config.toml
balance_loss = 0.000114
tie_embeddings = true
weight_decay = 0.022
Below are experts of layer 10 (counted from 0) of a mixture-of-experts language model. Rows are named router (the router's row for the expert) and show model dimensions 336-391. Each number is 128 + 24 x the weight over its row's rms, rounded and kept within 0 to 255. Numbers have three digits each.
Before each expert's rows: a language model's description of what the expert responds to. This comes from a sample of Wikipedia text that the model never trained on.

# expert 29
Description: Wiki heading markers == and === and the heading words inside them, such as History, Production, Personal, coaching career.
router:130119121133088133126126172106138115168156107151154095120160149150130114073157105136154119121116139132112148076144177107108139091165170146128143116090131120086076178083

# expert 3
Description: Tokens in semicolon-separated lists and table cells: closing parentheses, abbreviations, durations, table header words like Nominated, Notes, Apps, Yes.
router:127146127131105140172151153116150114163060079148095101205099154123117140111152111134128104134122119133141133114136144131109117088136134157169107130143086114113117146127

# expert 5
Description: Word pieces of Slavic, Romanian and Eastern European names and places, often in tables or lists, such as Stojković, Dzmitry, Cocis.
router:141119071134122141138106159126110124136121119137140087144107182139088128138144153146162114104103125141117187132106137115095157122164148155133131131114148086135114150087

# expert 30
Description: Nouns for roles, groups and institutions ending a noun phrase, such as coach, politician, director, University, School, people.
router:130115118127125174146129144124137104156095127140133095165108152122134155108148132152135082143106109173143149087122159156098126088167163167130120128155089123105109157101

# expert 18
Description: Short syllable pieces in the middle of foreign, often South Asian, names and long words, such as Mam-mootty, Zam-orins, Chish-ti.
router:164148120141139132132137161111138116134125097163099098164097129182105163108122132130140106146081099138136125116103194121146132113113132100160134131171105113080105142132

# expert 14
Description: Inner word pieces of French, Spanish, Scandinavian and other European proper names, such as Contamine, Romsdal, Compostela, Haute-Corse.
router:152152103109119163133117137106107157127147101141138134168105143133147129108174122139165095129118106125123127118107190160121177114129163146145147096131152131105117148112

# expert 10
Description: Opening pieces of words split into subwords, often after re- or pre-, such as pack in repackaged, mitt, Pip, showcas.
router:131122097062104134120127145121112179186120124137117083139137126137118135123162149109149100174073120157119137126134145169113122128153142127151119115131105112111122134135

# expert 2
Description: Verbs, participles and relation nouns in general prose, often after to/be/the, such as together, developed, relationship, connection.
router:146109108095133160178118129129105137138107091160099114157147136103115157094128139142127087140116127176113128116155162147093106123124103133112139154111079111105091141110

# expert 0
Description: Raw bytes of Chinese or Japanese characters, plus first-name starts and digits in tables and lists, such as David, John, Ka.
router:143171127088127133121156149087099139175121115137081132129130147162114127109166162169139096133124128142103152090181128114129131132130156117151150121130127134137132153125

# expert 28
Description: LaTeX symbols, digits within coordinates and large numbers, and unusual scripts, such as \mathbf, {, ^{, ·, 4.9.
router:126145125107106106141154168101111156125101126123111140133141158114112120113155159140139113115145133126143129123152156133105092113122143159142138092128135107100062123093

# expert 25
Description: Capitalised or short first pieces of names and foreign words, such as al-, El, La, de, and e in emir.
router:105158102107128161140156173129102093165130119154083138125135163132126143103114163134134125140114118146135123100119156138121125091132182134096103133079149118116119152118

# expert 9
Description: Words inside titles of films, shows, books and songs, and award names, such as Best, Award, Night, Festival, Love, Comedy.
router:142140115122110112131147143107108111133116103131136090180132127167109136104130144137155095145113058163110149083167144114088129130125117114139121123132117112111125145141